{
  "n_layer": 10,
  "d_model": 384,
  "n_experts": 128,
  "experts_per_token": 6,
  "d_expert": 96,
  "d_shared_expert": 128,
  "activation": "swiglu",
  "moe_layers": [0, 1, 2, 3, 4, 5, 6, 7, 8, 9],
  "router_score": "softmax",
  "normalize_top_k": false,
  "routed_scale": 1.0,
  "balance_loss": 0.018,
  "balance_bias": false,
  "router_z_loss": 0.001,
  "n_groups": 8,
  "groups_per_token": 4,
  "init_std_router": 0.0211,
  "lr_router": 0.000941,
  "n_head": 3,
  "n_kv_head": 1,
  "head_dim": 128,
  "vocab_size": 21992,
  "norm": "rmsnorm",
  "norm_place": "pre",
  "norm_eps": 1e-05,
  "positions": "rope",
  "rope_base": 44600.0,
  "rope_fraction": 1.0,
  "qk_norm": true,
  "attn_scale": 0.0884,
  "tie_embeddings": false,
  "parallel_block": false,
  "init": "normal",
  "init_std_qkv": 0.0267,
  "init_std_o": 0.0267,
  "init_std_up": 0.0267,
  "init_std_down": 0.0,
  "init_mimetic": 0.5,
  "optimizer": "soap_variant",
  "lr": 0.0035,
  "beta1": 0.95,
  "beta2": 0.95,
  "weight_decay": 0.042,
  "lr_head": 0.00972,
  "grad_clip": 1.0,
  "warmup_steps": 50,
  "schedule": "wsd",
  "decay_fraction": 1.0,
  "decay_shape": "linear",
  "final_lr_fraction": 0.0,
  "batch_tokens": 262144,
  "seq_len": 1024,
  "doc_mask": true,
  "train_tokens": 1712000000,
  "steps": 6531,
  "dataset": "wikipedia_en"
}
Below are experts of layer 2 (counted from 0) of a mixture-of-experts language model. Rows are named router (the router's row for the expert), gate (a neuron's input weights, with its number), up (a neuron's input weights, with its number) and show model dimensions 0-95. Each number is 128 + 32 x the weight over its row's rms, rounded and kept within 0 to 255. Numbers have three digits each.
After each expert's rows: "mostly gets" lists some tokens that are sent to it at least half of the time. This comes from a sample of Wikipedia text that the model never trained on.

# expert 113
router:104093096086127111135102108156160099143056129103189106097127103062065151130121095098111134111134157133153143111130161125076111128091080107080169091146129071207138125090107102132114096115158184108105125075119149164152105180119066092173123129145106104125134144092144108131143100155079114162
gate0:140133128151121125168101164157141078124136116112087138132112185095144117121135081124104151137083119081134138092119066123080092138085122181112100108194082132163140120098066161095141154132181164169140153133075120121180079101205094148100115124059139156099170131088152137149104093124088100215
up0:121114110105142141106114102102118178150116152139173111123174067159107125124133186103155081105150136178143107148118149132178172105158122069141140137078165097121116126170177095158107095148077079091099109124148135118096155155049138111145161122218101103155066130155136136085147158160167144057
gate1:133129142106134166170120074103125154120067174145169136142184137117072099090136092134114167206108098167173131141152166099093065144181078157062126159107092131146100051064185120160125191180097135112083112136114130189132114111107169113209125148132153100081104180104146124093099135059140094051
up1:140149138117161101081096101147112055157151104091068106054065130158140145169143132111187083075162103072088123074138111110142173073096117132180155144176134161150122132172124130119146046142154126124147188137151072111121194122203168140071110091102156139092131091149063144140131145173132150169
gate2:084134089094174104199155147130124110121090168102176096139064122140098089146112097112106191106177171097123128122138178084100101163120123192105116171155160107117140139141209099150105121105072060143082121081170139140124109188149157189140134138133080045114129112148093135144165148169144125192
up2:082123154136146173175180126122091140107076127081163103139068091170087103115124110138145152134191132125124153052096139127134139167145117222118129161151163111179133159085150103166091080127164062115127121127162154157183138153160124153099107174101095102114125119159089122127160183160118070184
gate3:054181186135076109125115152155089173117118127118148116139151121153188117163112115143119123086159156126149099153113127135097113114162096110178119166149048092079129195127175132154109098110069118140118140124169106077126122167128097135098108105091106148175075174162142089076099126085183188163
up3:118155124164085160110153069122076185160086125100182099140150100212167114112112153096150135083104119125116148131163111112114152135105099102156094134190122146118130146097119112160128086137053097104125146151150125114140116118153065111090105087129062071157105083155202131089130207165140167124
gate4:135106087155137121174070121145110118173137227166130136148122129134139105107119111146110151119145036195160190131146157136149149124134083168087089103175080092103172148130147143148068133137183124196128136155149085113145170095126146096137115101190146100104148122183157120173103132115130092109
up4:131102112142111154154051079151084141212135180164090103083132085139150137089162121147112113115119053164119152103131178161146168130143073131088091141158100129102151194106175119128096111170132111110131128128150057101165142110089147119162099100186135114089119094185133115137089142084129108101
mostly gets: "|", ":", "):", ".:", "\":", "–:"

# expert 12
router:140112131077088104114108071128135118064147176108164160115118123143131159148142124133116103071212152108142118122132111103107069127143109118103084113143146111144204154073120109113165105144178180102159129115126170175199092157112112117132140110159125090144149190109068098115129110148128140113
gate0:115097155099193128141094134141069087119099121128139122178085137103169181109123131106171164140170166165154151144099136174131147130119110085143174072140127131083099126125122106123134162152144115132110138077194144203170144113133123138141142136157087106090090177171115107123110148142090133141
up0:102115130137132149131109159115103145092185141163156171155182094120112190124155149190141133117147151178120125117122109151162108176141164136170144145136118159082072088150187152102146141122134144072126132065173149178146120101062173121171115143163095081111145146137160176154116193139119118101
gate1:104161101100128145153124128111080082132111179103119166142160179120128227141081188127100116132134151167135122148096142159156111095133165117069151160131177153133110110113131059066101042173127135122143160151156134145134096128118150125114163111090107082142168136133115168132106158161173141142
up1:168120156137138143122143116188157180110095110156134160080106086131108046146186097109168129130075107084120136104118089087118122116141087092175126096120087106118113133106128173194095181091125152142100085132083105093133165116160132169125104122194179146140117097142164111127167131141042140137
gate2:140131119088130115146095069093108137115140161187117108112167104129167183161155126162157097081166095128131067128163147095146111106176121126115143138115130067084139162143089162067150113120144132130044119100162151117155173132196181089134121088171173153166173124145106126205140164080072129186
up2:115084149107079092107137142173151080152102157085130153115140129151152096079129075090112155116121103093125177110138130144127160132092150140124107167184134173142155125092152110210112136115117162150204145166098160117114078170095139130161212179109095150094039122106125176091105129157121118119
gate3:159131125125133169120108120180126142080106139134149125147157136139106109114121101153109161157136136108062157079176094109116101130121154110124162147142178118125137103069136166114119121133162220136210131081112138148136108114084122142102157094140141172116174147186101130137188142141139085135
up3:152115152130166168090143181159100128079104164160138062172124159154103092146101108159095151148159114098120186116100095168109071119137171103107141168169133144114135113144155173146112143114176188166181061104137114165116116081113049130124170158119140129089170103218115137106124079123110084126
gate4:151121074095096073165115120168133146117072109170140097099092130150116134189117170087118124130130169053089102182143120154108152142207148126121148073154152141134089137114088171155133141114141166100137091127116085138130187151133152101125147095148133150161129193166127149163195189121135152117
up4:138123092108195061091126100120122117154150140160102168138086049146151133131143088105136156127133137137186161111112119088180156112103117186088121150122094131146172137126142135141113106197069144073089170146140130121149047093106146144105041162154117150155051128068124105113083169105096119134
mostly gets: " part", " used", " released", " found", " based", " due"

# expert 78
router:083079113091095115102121083150123118106116147096115117095081105114031133155115110075116089138120095133175130157150175129069124105109121069096112105146130092169159064087075151140099108151130116068142082097172168122180073151190067118145091115160182102147176101095106132089101139153085104114
gate0:102107155108150125179137103101097092081118129063164163148136111137117164160149123164158078123105171031164084132082086090097186138200135124175090148103120071142145149136122133167148114166149078109154109077111196145124134165143121115143080056115192217132092131161101130178122101069165129103
up0:104129185138154151171135082125081092086114179048141170115132116090126180132116094159155087125137141069127135138073083091119178142175119144184099142130108080165140146122119121184169101152126089099152115121124202132166147158149102126144086093107174195135084136179100117150120127041172134132
gate1:155109119169066061144165127167141136104141108186186100168104155156100141092158131108147088104133182137084163109152139146130137133110129098197121155154073115095121123178107132155151108108116124149103028129138092084124125182143096191145078092172175052150165159150122186108132113066163081085
up1:113088161101049093177140105139166149095116094154162098157113169142080130059154123108101070123119164147119165143133109180108112061125100078175113154081065114091116144162103102137117108088050092069144036150159115117117167156130129125106080099128138143177120140168135176112159139078114093104
gate2:137108118126125060123142148099172121137144202124130101119141148103117120116107130052101157078145141067082154122107120105078121147139161165088063128178132125134204138138161162127100145165123117188094134094119097174168090125143111068141114114166167159144139096125170060114122116104155182080
up2:140142151157096170153146090139091168126192093187107153116145149107119104157114112145196121135101100223141159157124133052180120129127122117121182124114121107115088125116087149096086128084134123101144156149112130108132235127107113196116185156151083104128123162154141133182140122165144098161
gate3:162100133089130092153074120104173133107097145190085147168137126132127131127080134154141155078128168077074163089113138096207130151206154144135134065119166154100142150125168161081124108185144099152150196092098145094148143168123136131157139116129119140076087137114144173157208111134034095138
up3:105121129121120113160087161140153172085142134179111167123182140142079127130080127190139095108092101097112143112113086141112113131162114104141133130118186112152123112112135151147105129139157147148085171069098166153128161136122141175141099079088126168117121167130115116146143087081040127084
gate4:086070138133176113158158145088081162104097091090105125162107138146100071170107059146117112120147134100102093177151136098141124177106145122177158113127157147128114155102114128127159101137108155122117168121128123126115144146159156042170130107135121121160148109139056092133066099133155119088
up4:134147099165133082146174137152116165109135102067100144097087148160128093159119096136128170092188091109077110166169123080207105117096157128063137120128140137071134134089115112114111108150143159143135146047147143139151115141101135130143173117138073095136130096107124113135147111108235151139
mostly gets: " still", " Patrick", " Phylum", " Clade", " brother", " Tit"

# expert 99
router:125107100114114128078075134170153176141111153123096108107136063093090177191099086078105086149145112148173126138171092103100120164132112076123099092163072193153158136124093144121132084166158123095158082096181141157173120132101106156135132117135107116151184148115106092150110114137154129137
gate0:138106132158113075109102051134142118107116145154165146215107179209214107130153243058108088149173103119098040128103144137157150189152099169175134082191129149097127146166073058161149152167065096117161159089160162142137116098161107146098107158132128120147112166078106115150132171113162147145
up0:144162166134141109120123048117130111132115133134130131176140193172210102128114229063101096112166067121120067143115160148160144239149110149195144104184116129108131145141083065152169131149084094137169156108139160136139131081158079148072095200120173097133128181088092136121122150115137163160
gate1:118103139096172113136117148070132166124187110089126137085105111148176196078150136113116140174126052142137107096128128090101135128100132157076081046117131136149106150179067118142150099182129146164127177123170102118174181125088062132098170087099099123124178157148100131105097126208100092068
up1:159118057131081097130103097151114068179100122169142125187175148086118026161102171118131134102119195130115143172122131165155156169147158094121190170175114106120145132089163137094102140093124087118144094116087086158074098172170205119117090156140140099150105084137159137143120155102144091120
gate2:141091149088104142148099102145118154126095142100049119147148085065138123123103156155094127157167103122139093136146140116150115133154097138162125140117128132156076208136116160155158131113189173116117168135177136118147095127118155159137159068085158151211155120147157175130127163165106151114
up2:133155100151164123106149146118119116121161107141200126070118134206108141147139078089138142136105144132130193099113108094109140136138135089119161110147080107136143026090100133077106121126064086141154135117072124136108139126131111121113100135149111111073105143101093073139148110085127116156
gate3:094147158193117136170158148072130158111145134146132114126159107183107107129118139147093153102142180122147134142134089122085095127160113168060133079129119082070138088150116111115163079114094162193212126161106108137093163137141139163194084161170120083105084152129124175129162136122130141102
up3:157131067077160138097083109167135073155118120147132127166113144102137176100151091147168107145145088130115129106123182128171113110105153106172082176131130191188132154105110155114074167137136108069072128104137167119153089123111115109082178046086114152169167153126126088139078070106131129159
gate4:162116089096118147110060132124160127087080114104123119191147121094153127115130137114134146102150075120107095106175137123110119144129147161126062181186106173141151079127121099182136102150064136164101120170092102159167131133078110122097160133148124113103123063160082100143125130178135151119
up4:087150160160099145158167089125087133140154164138146125098131148154127148138134136140116126130119161144084183123101106078134110105128101059151167113075209089093068143121127145083104144126204107104132143103203167075106112140190128108148133126128113163125144118058179160141140110060146084141
mostly gets: " Ba", "orm", "ho", "á", "anc", "eb"

# expert 69
router:094093083106115127108091150158164141158104101122155102086121128064114157134118103086128116119126184143146129131165158118124131218072083124088147127126075083167158122098108056138145127081142158077148108086147158147160101145155082090140165112141073119142095125101095087101124081154102145177
gate0:096067136103111166110108157157108143170138121169137140137100147130180143164110106136133184114174136065130160165155086090159152101105102096090092132134103109096087138157117085122109102124109108131149184082120145159131083163178149180143083107112109104075100110110160116107092134131086124134
up0:136101130114129157068118149149112138177126103149170113134142148118143136164153093119131190112194132098148183143148086048159094077148126072111129133134115113121077123168172135103129133133130133161155147109078156088186103092161117150162109116158086164155084100087138128122116124131112072060
gate1:123090116145113139145099090077213130154114146068141106104131086116120098147081149085158149116134170133149140134110152026124139132088133124121104161127194160091097132135191121100134114095143119153065084056137134115142122123109070135105094143093138133103091138090125170100153190120145114138
up1:092141143161111093105162168140033123079120121098138131139152187183111167113159171151131108112106165143111130139113130132170166102136120108137134088133096158161138151131098086134140131172100114113201174189165181106061130087132158142094160136176131173098142137154162142186111147157067145132
gate2:131201147121138118133117162087106136092140136114130147086159063114155142123201154078151144170135148130147143064129197074123171154155146091083135091173120137100159153115111054168090141140149157146110146183098150114179191112109124110063143078130166182134129134144086092130096100138062176104
up2:150169134128105077175147187145107091128138125110093135136126050111145123144178138091169124175148156119156122083106163094132159173151091112056119065142114171133152181152141088150123141143158134152099169161112159160179182118124109093070131084132167182157148136103137117162083076087095150079
gate3:154091131115104171135098131072120116176069144127094129109130069131150148104072149136139126117137083107110178150189083143057131174115087144174114143155060118134080101138088110178152167104098150095106148193126084111148107132142096120123116107114154123155138220076146147107151128125111105107
up3:159131104164081164149109186172066114101182071125167110188079181107102074172169128150109098081140133126145162180120082137103196127139153125165097149103127100107198108137128179087115075139055155120099138126149159130128168099120109137153131146145163123108139035134126136144136148186174177125
gate4:151119152144168081137087130104157113118123144169079127153138110164118121108100134184114180089110175113129128155144154109121093131123169143096109102174140128174083177097067106097186120086167140172091114095128122098178151105106152105145107066156111105161098139135211150141113128033068066066
up4:116121130187163171115066133135199103141105075167102170219125145124095131113094109159148104090043114047101158155090146120129054108106126129118109092181108156152056146068101141099176112100143115176121101169144132077188094108102157091138123099158133175121095155100131144160077093076095097110
mostly gets: ":", "):", " =", " :", "...", ".:"

# expert 16
router:071129114136146112121114138134122108149119108125124112109114129091167155111117102171101105081157140133176143093130179140059112128146142053080140108137126135131151098097143150132046095158152141081179086098163181123145091161170065086114123095158130067129166162092131150091124053169095178144
gate0:120127079146211092107199126135184181096126101144094164155118089153154165132139202166146100124143155126146119167114060121108162144079107120085103112103139098136132140107145137150130138097135142139112167063167177102065145103118130117105117104082115066141133119147118105111064180160159083078
up0:056106082137221137162182156146104183116121103118105145123173147143176151128112196196122090116153081092095116152130110128111090182089157115151122134138157092131144084093167177147091107090168104101158167109147160141118184124159103136106064098082121114148113138108139129107072112166037094094
gate1:126142162118163119188074161071166164124124114158145128200135158170125128207122171179163167138088180165115135127162111158139138138130108184128126126057158104120138195113179095121097134178112134080133137144183172150068148070156080121159093143117102136189169169068075146074135123171129075140
up1:148109144128116154111156126138050134126134123134084173064141107107145147102188101125102119113112099137126115099145166081137079096113119110120123096114195139116140140119099137145191156114134088158123141061074170109116131149177194106111164082163160142131132119145188095150137133060085174145
gate2:109139086111130061154124149087167153087143177109130117082077084127130192094139114087151108069171147105127128111053068080134107077118139102131128105127099135157097129154079135085136121105098112122158151122149095102191163138135097196057122174122123154156130124112162147150164129189146159105
up2:121140092095104082172097172089157180092147179111151149112112112131117177074156150112130130050157148090085103127067079090147107072124156120148119129128102149157091144146103130097116120111138125141150143129154099111175138136138075168073099159133138115157114126111184110138185129182137190096
gate3:163143155180104112122108125131152122122101131104099164120132142165066158091160169092078120116114126148095157100145147146102074162108135149098044122136112163119136081107141164111166076082025227076075160168177187127117097108148059135136099128110163120076101144130145108108087161153190131072
up3:122108120152120093143119162100127135130095095152101166116115159142056130131165157086096130098108151165062126121153117158125071158124139117058073133124121167104139086109179140180140081057092226113110171180176178138116111098139060120145107091108154117086075175135127136145093143155198143089
gate4:140143121148157162087115152101112119168133137122097129084144133082129202162152150153091147099108115061200142099123117111135088089098163123114106085104107173071112090085173096101128129109128120174101124099142199094116053138156102166151119122113113096110148061197143111042094167181208158132
up4:101153138125128152064130127085114109160139183147160147099142128062137182130108151103096195120143095068245136092124094100168071120114148115130120102106104191094089079066155094132126120129139101156091104108161183097109089151168112185167120096082129135130136087149156127047117187131170175124
mostly gets: "ful", "ible", " Genus", "able", " Website", " Chicago"

# expert 108
router:131107118107123146088107118141110133106152102117153107119117085103160106186119089126099120147118139170158125120149115154100119177086129120103170112202070152140147092118141130157007111148160079085124071115146158141168106168136077105176100121166119119153133139121115124118095111207121126143
gate0:140096131123139163128181123116067085093171157078150068136121107139133149128119105132161135082098150088117139141126107165119102195102101104152120112121110125064157142113109119102132154147092138073143121089103131132112129184114073092164105166117121162149176082117137132106117170136175124116
up0:144159143193081178159134115123140111125131115079099125159181099175087120162128117173184139109128160107098125131098144094192073132058084072083136101116104182104149145143185123125100152124146111100127142201124157128114089115116108127128153087134124161110108146152143087136051076161121102098
gate1:123136139118066129185135143121091151148115136145038124050118157146157138109103119132118090137157098169133140076165148122119168117170155125066121161101108086151152128146148111166116115119100135124127113142172150127146135169054102184187193115128171156123146141164123113100197101116097132162
up1:138110092141169078060125131152156099123104106098209095178154173131163156096173126120167116108163219084099133161074101109128122116108114128126118084150130168168077153120090156090113123145155110102175112143085094101171152072168142136097120114086080070130155109100199124155104179097211155120
gate2:111146150156176177146098141204114133129142135175094181151093167136117115137136138133118091118100182132187098114109178234089134118119118115123141114179129148076147178129124103153102136188128104152086098177112108153116108112075125091185107076133136107116133163100123174100115130040106130102
up2:154176100125140105159142114140178137134155116157080147170119132100208113116120115140104110132187142129204145113086129146081063085170103140154065125140155147109097187172149104181134132120114136171124116139142142161124135168084146156161106099145175111151165111047141152166092120130122122084
gate3:149179139120106129117171076142127109167145136165089171160166111081176080135201107078113105131073121079108135155124105080136149147178121080091130081100096146153124162147133122081136057171077145095165113133137146145144142099107189190168079131155125069216133138147152111165138147137126110140
up3:118103097081179162152096141105118092124135146157147096127159110088117175094082121085180093170143137107146122157069172083125094126161114105123147118173110096120131174146130077090177129168093133133113132156093134122113192131123145097060132129133142156106106166187136107072116179094117085107
gate4:104133181105139116164164111085105123107119153157132188144161184159101094157124074115110168121098161088120133146193078142158110145131082116118118112233119186122131118153178145122081101108115143112111159120144158111142111124152126140146115181157125129119125129125146202118166103074132094062
up4:133106103165137130086097140171132104128129073089132065085123048115156196102124185131135146155149127139168127129094192119124139150106134152145137105071146078179137130087072119133141143108173115158135094114139104154107179101111144132101184072117163184168116151104133031105133161124157142153
mostly gets: "Personal", " since", " ir", " ann", " nearly", "since"

# expert 55
router:112133111168124132101090143159155117096157112128126173141127109117126109129110103108081100100154153192170096089138145116130109153079139116085117103171169099137145134111094152126102111098147121090116074093134169142167126131094125123144119141141161112151153117130123211070082107121133101121
gate0:097098054145110157146089136106171121092136117096147086093129128116135114132147200088147116115156184179145054076133180086126122138078097159161155111106113126140154157106199150187125125095091105154111096117162113098101132128119166157173058132081097110089162123094085150103155137086165119120
up0:072098111144110130144060133097168121109133114091179173089156179123106101134180167082139076121097163133222115077137185108095158124113128134128117104102168115166148182064137155157132144083096155143138130101123155041106145140103187101142077129062145118090129173065133136134158105078162136076
gate1:146169153080125134114109103121101108134115089136125111113175124146147139099135115198165090092137114147131109128109142175043147142125180115099112085088090184122117133129079132117111110143118100112102078115135149137151117131118168088179186113121089142106165137130137145133089195104139137125
up1:153102113098094186171156123133088106168178074112139118092131142079151139093139144179123100149163114112118119167098171089111109046116152089066135131092083128123186146152123140096143102065164139084088135118106186153120128122116181145148148153085128156121135101120146071137147115125130127118
gate2:164183152124116143130157129129149101113127103136121174141116133091167132085134058088127119110103161159116145058091099126148072119114190120058154120125136093142068144157106146141135115136166135164127098050162185185138093102138203126112154148113141130129131135129087136070072183119065152143
up2:148163185122116158103108141151130096127139103127111146111099134134121128078086104112022134143090108095131149101046128123184090066184200114104096091104140099128108110219135086121150100144184131158100097089113128189125073097140168156068180140121141150150111110080092202102102138161090132149
gate3:195168113142111065063060173097129126161074069114085094119112190143133145091073118088145126098137066185085170117120154099144107135161075157141121128130142148070147151147110140182135085113155137102128127116153159131120090139094084092105110154168134092148116032099073160113147135097071146150
up3:185163138139126114088050164100140120136087049139111121175110150130153117078036103106147159134161109176075128115124150118166098140171111151154123124157131171087117152130065174176119091097142127120078167123133165154128080142092116138099122111134154126150181054091040164075115144071068146145
gate4:093039158127117171135174106132137157148096111089125134136104084142138125136092166145122134136094155121186095097198142124121130153146098120121165167156126165110152193109157155079211155156109164139102193168139077125105071086141067159154139178123141162101102115171095129116143159118125142124
up4:098093136108160120168157131130153154143097122111113079140086108157126114139090160140077099124103106104146055132128078080126055180114168098089129115151125144111193167080055176123170142135141100155099145149133075115157183089181092111116096117124133156176152156143111118139159102076181141142
mostly gets: " up", " same", " one", " mother", " daughter", " three"

# expert 47
router:056095125082116122106074087161134087139125083136106093104139081084116131148070117096084077138137173206180108117132158097112120176078091137100120102151086079177124113127129111168091116112153141087124081096105173121153113150159090152152116111116089108122162116106119127126097092124101135187
gate0:145110123162115131151093125161078174116112103159113115128186159111137151134144108163147152156211117126076106150122118158146193166153156148177054103138075138165094084092096062148113135093118146104171160138119166131132146150103146089089142110118114085141218042108112172094142147103187158117
up0:103191105138179087085143149169172143116165165097156092170143146139122044093113149119145118118151078162165121144135107137121116091107086097103115133084181156160124127132146097107172079150129089135103102087096154139134164198130111146089117145164164155140063125125107117170136141047120105153
gate1:034097135124106082136139163142130080137121147109094114110081123185141102099132089111098118186129099160125095113095111117107100169053092116092047122138135069170066160106144156177119130132155027131120084131093107036094147099171147169142091084108198162108159127145162136184143138160152120132
up1:088107110115154040117140121112116086142158182111115107133114116167136106129121104100096117185133127129119113141077112137061105184065114135101053121123170094179080150128125164173130129147124107090108090152115098027156158094199155121129116069074193157142131131084167142158107142156133110150
gate2:155086108136086116103137116155153152104086163181089174130141147156166158142122133168111164074121106115056131118124161045109146116120123123126087156119142125085119118123132119132093146088116126129181129089080152123126122164113090152161101125115112143071106133115121194152083122095186175124
up2:148093126129145079123127063201119141114139122134087203102158132078138127135116121123117153189156123088085125097131163127118140073140173054158117186158139098115101169103131147139113141106115154211196083152068119118145151156119068161111051138121149124143123130066152132150069147149158157141
gate3:146121154102122159157178131169135110129113191140139115169120141127168111134119156115174149188148125112180104124113144126086121148137108119170101081133148112138183157092161153139097130159136198129071147104110133147142113127049180132147134138085136095125110094166182129055146098056072136126
up3:118122096150114104114066126066100148150159047139107154088157113128063156112131102154054106067100120163063150130135139136164150102120137114118161161108097148116103113150095102145145131094131073118158127153161104111108129134195076134116128116150122167127122160076078141179084132216166114130
gate4:107103151121125145133065097102149149071145086085141152125147177135086133114142110157149158124160146190176055173134141115196118200113049168139168170060120127188148139117176158099150137167100103113144169087077135111095166135147148146134157121159190110140178141104174126116127121125133138067
up4:174123123104149118125177154173098145179138171180120077121111076122158135161103150095091119100100108077113198087109129143044117069146201113130114101198106132085096139158101112133115109064180145151120097160194147150155120096155127088122103132099078138112082112139099126134136138155133076177
mostly gets: " the", ":", ".:"

# expert 58
router:108105119117109084121108117133114098112166182083145157119100114085155112140069151069153130012156119165174101097143196065133113159169122060095144099155117087145122122082113136141130104177118129086135108102120151163146125141130125159120102075187129115134163130100106149125126143154063122136
gate0:104122114085153150103153157148114090110165130107143135156119092146177147167146113133131178181163162094125143125065115097155095167115160091118146133034080108127112164200133103168105137121171199096103165114136145172101159116207140114142079190109145100089124121090087128136114113173177096191
up0:133158137087109093133138123174152175143128098149130124106133115130137108075149114130153150107083126129172030148146100173157103161133102127145114170140148099156142139086098153095113113162131094165138124113105153125117117147106180191120173143152177138089103140144145119123118157114114157137
gate1:159111179119147168151078156120160103164125105126132149175066125132147074100053152117093149081184167122182156135104169110078122133105153118172126163139097161173064113187139123126130128116135127111108131147122143122092134180139103167167156142137147163142098178089166123154106118150089149165
up1:071111094138146106157178120109113197098079126120134142066167136116129206162186115124147090186147134114100122107141149137108142120120123170110097135112143090096175157084126108100102086085138135120127149090132098145113124117188166105095112121105120151121127054159106120116129143119094130098
gate2:181131134136142078151145052146176165140179110129117122107128160119200099134083102060162092145170104184148118100133157101152116139075118103145149120069084110124157124126138023151184180110093046198155170082134123161143136143137154134194118136159128121080079089155123141168108110156098105141
up2:096132063048121116096122119115111195165050111094171082180126130135107102121139142167089132121071112132140113125157135119156072130173081146149108136155129166151141151154136212133137072182137147155100135187114120087085147082122139118064151118143156126140156118127147153115110080155149166120
gate3:108119136162117126119061113168098125155101155117099102090155191186160110150160098108113119086129085086117105128165166119162065118145125141123126184197147127101168095043166183131123126099119125114132108098164130121152199083113129138098113170120130131121181087152119153168151076117111199115
up3:121108131146073163169105116113123101141118105089147084086064150161068158135148103128055166105077126108108100181186106112159124104131201085103112111112160170133180098055123140100124166098177154174105109096153110097156197084131128139118134114151081139130166097196178154149204107137119180110
gate4:059135100059138157095147108083107070152103168103116124142099096139119163088175153071091131111097177081086103121156125118150117179108136107139155118162112077110146096112102133083140129120161201155202184088074138187125088106077101168135106112142051114128119189104188202172161177104105146087
up4:061145123076113148093117118091099097148099186143126095149081101136124164091140162100114130088098149071103109106179148105105126150129120094144084146150134086070150102132135094111111124090172193172193170129114139163104089096117064180135121146134077117131112196095226164155146119163124124080
mostly gets: " MPC", " JPL", " participated", " mentioned", " elements", " competed"

# expert 81
router:106115101115097106117123133160147113112113147119160198122092081114098219137114104153118115079171160174129098084172128083135100173109109082109103106153139141147108114135089101109097097122200149085163107094130159128157097191132116127108106122164140103156120186114128135102067071171093142165
gate0:130136121088105108132102025097103075131073122132145117111138126114060129127149173131111121128116134093105119107136085149129152127143059107193122097157086152093154117153121141150129175135147162130160093233138099106112160100202086078151125060099099176121189145074129127128210097105147136100
up0:136117110074121108132121076119070113127066150175095103143137125128072147172105177117120160140104094116127101103122093158134160123124099115255137061146081162062135148150132133158127122131157164118174091181114111121093129121182075072133111071101092180170152145112159143109190128103115147100
gate1:159138147150100177071117140107076117123208118066052142135131114156127195197140085108146137110198172143106056140121123108123134085145125177095105135121147132149141097156160054132165083096112084063173133125113104170091128124159135126127033192121174099146128156111130054159144130149090109135
up1:096132138171166052139090091137111129140065110151151069144115128083105082113105195125093141131117105101159183121154105175151080158124136074155077079189060108116095162117080181088116099126102117149097168169110136066154099118147193160125230078143107146113142103131126135088135137112143168107
gate2:149208169073134147138060074102162103177159164099153178111133128103140125164133099158119132138143080215149109145122177124184107156104148074143115080096140151146160155128078125032099110063152162139168141152088088116114072110157084104134106100111108109109124101158117164150118169108095147158
up2:139125094124126133129158149130137142113112079119106086136074101164101052088140117110158124128061159103124196131106086127073159106126094154121080159105096118136124119114149102159144111191101112133102095090171140136108179174117133127085113150079135145142158107095121065130175077139125142144
gate3:167174104163166077129066102133080094116133098139112149086162121084096126135139130164084134060137163139153127067111155144085122150102207177138134131118143081119147135115114101114129190107146148136091122115149102113108129111146148091169153119089134191141122192096080142126177142122146125200
up3:098191076137180174131127134072113088125119128108090177125131085054139153122129154138115111118131103147105107069139102192068170136149162147163197093117176087123132181160109126083065088186181144146106152113123145127102155128118116084153145172129161124127116159097125164123127125149176144116
gate4:123094131108147115078133144173125091120163107083150109084115135108080142183137188044075099122160109153088115113129105098136129124130129107179144092107108172103116182114093149090159079115154124158155148154122145104095147085154155177078116179170129129159087166105090111124111124158182140114
up4:068165212102157121148157110166072135102100146061145089098126045051127079166192170080097076111117168126110165129138066114111140142077147097139157112125146184100139135079151145099133083096114115176155153175123144109099129081125147131121092110149105141149119070093116128131127147113130084106
mostly gets: "T", "M", " U", "R", "A", "S"

# expert 8
router:108107085106123117132096106130111177095103143156160118092080133103133185130097150155069093133167162097172120104165073095114119167073101038130109106191144144153178130071119125100145086106151123114167077100139154162123115160133122069147132145138154115188121167172102141113112104151101085163
gate0:091144094132116165137199121157145188109110125171140078115084082143083128074128102133125136190130143160141090194115115087192106139162164111106169173152125169101111105111167106105101026119126117087145100203092137136174124068137090152119109141149137116135109128146114130114168149123093219129
up0:115038126083131104097109137103193131128165116081079054167108090130133145108127151108133120128147167144118156114117103148101152147097097098132093138174098082131125138124162091154096173067072122181140162030165147059081144141110158137156140140130167154136076100123155101167204134090165120153
gate1:128120174120096119096110087136130165116088143109111125163094146099118142146141160117162163135162113096098132212133141115108198118096126119163121129143087126146148170088131104134122047087150171133069078154098114104144121133130113154164128096120147178176099104160092100111151110097156138095
up1:117140074126149151154114163116129128100131110121130139100104126141106127129166099119088123134093155207074140048098151116161133163167174149127077113077175103144119126161154134139146155142134110108172150098168160141082162136109082102077144122128092102111131142145152130176063154141092112124
gate2:189199125090128063161112072097108080089131167127115121165081156112152141084120105165177067107197157108127118159097132090169136132120184153145106126105137167149168145081109107127146157087101136105130175140137150151139153129131126124121109136121100046132085110174094108187114154089184160155
up2:164161101063123110118151106095145110086117145114122132153140147099189150132133081143177108130155141081120103099141151108131161158141160186128106132089078160147146164087129144117157111146116127153126189142154147130150148093082116167116158097129124079106070066130085077187112152083173115187
gate3:158112119136073084146119143102065071133122140133123102152151176062150152124166164151113147087123141121091182154106069131094172190154134105158145132195131138162221116077149193142131188136146115132119102122119145144104091137191148164127131137110150168136163159190101150146137138105133135125
up3:151154119122170158114122118139223179104150138070143112083115098189095073112105178081108114139151161149173108049130177130149108101123147160070103100040093140104078151165097065113145125102071136145167095120169118097152163127084106122080126099119129088108148129076128112131134118131114134082
gate4:067181139091121112121183135184111153108035108122105097136131140086141163112131100195093121106160207076195091117101079129140135114117148129118150199075159141115149090155128096181098128161146069113142099108118109140200127094121151055153159144144081139108127152106122186132124099102158081117
up4:170072125149127161139097117092161085148206153128159147113143093178138110113139145077126144116105060199035135184136160126138120146140119132143096066176095133151098177095131180078148117107111165119120148122123154113046124146114145205113104129102154128111104112131124079143114172151054160159
mostly gets: "97", " Succeeded", "19", "ar", "Sw", "98"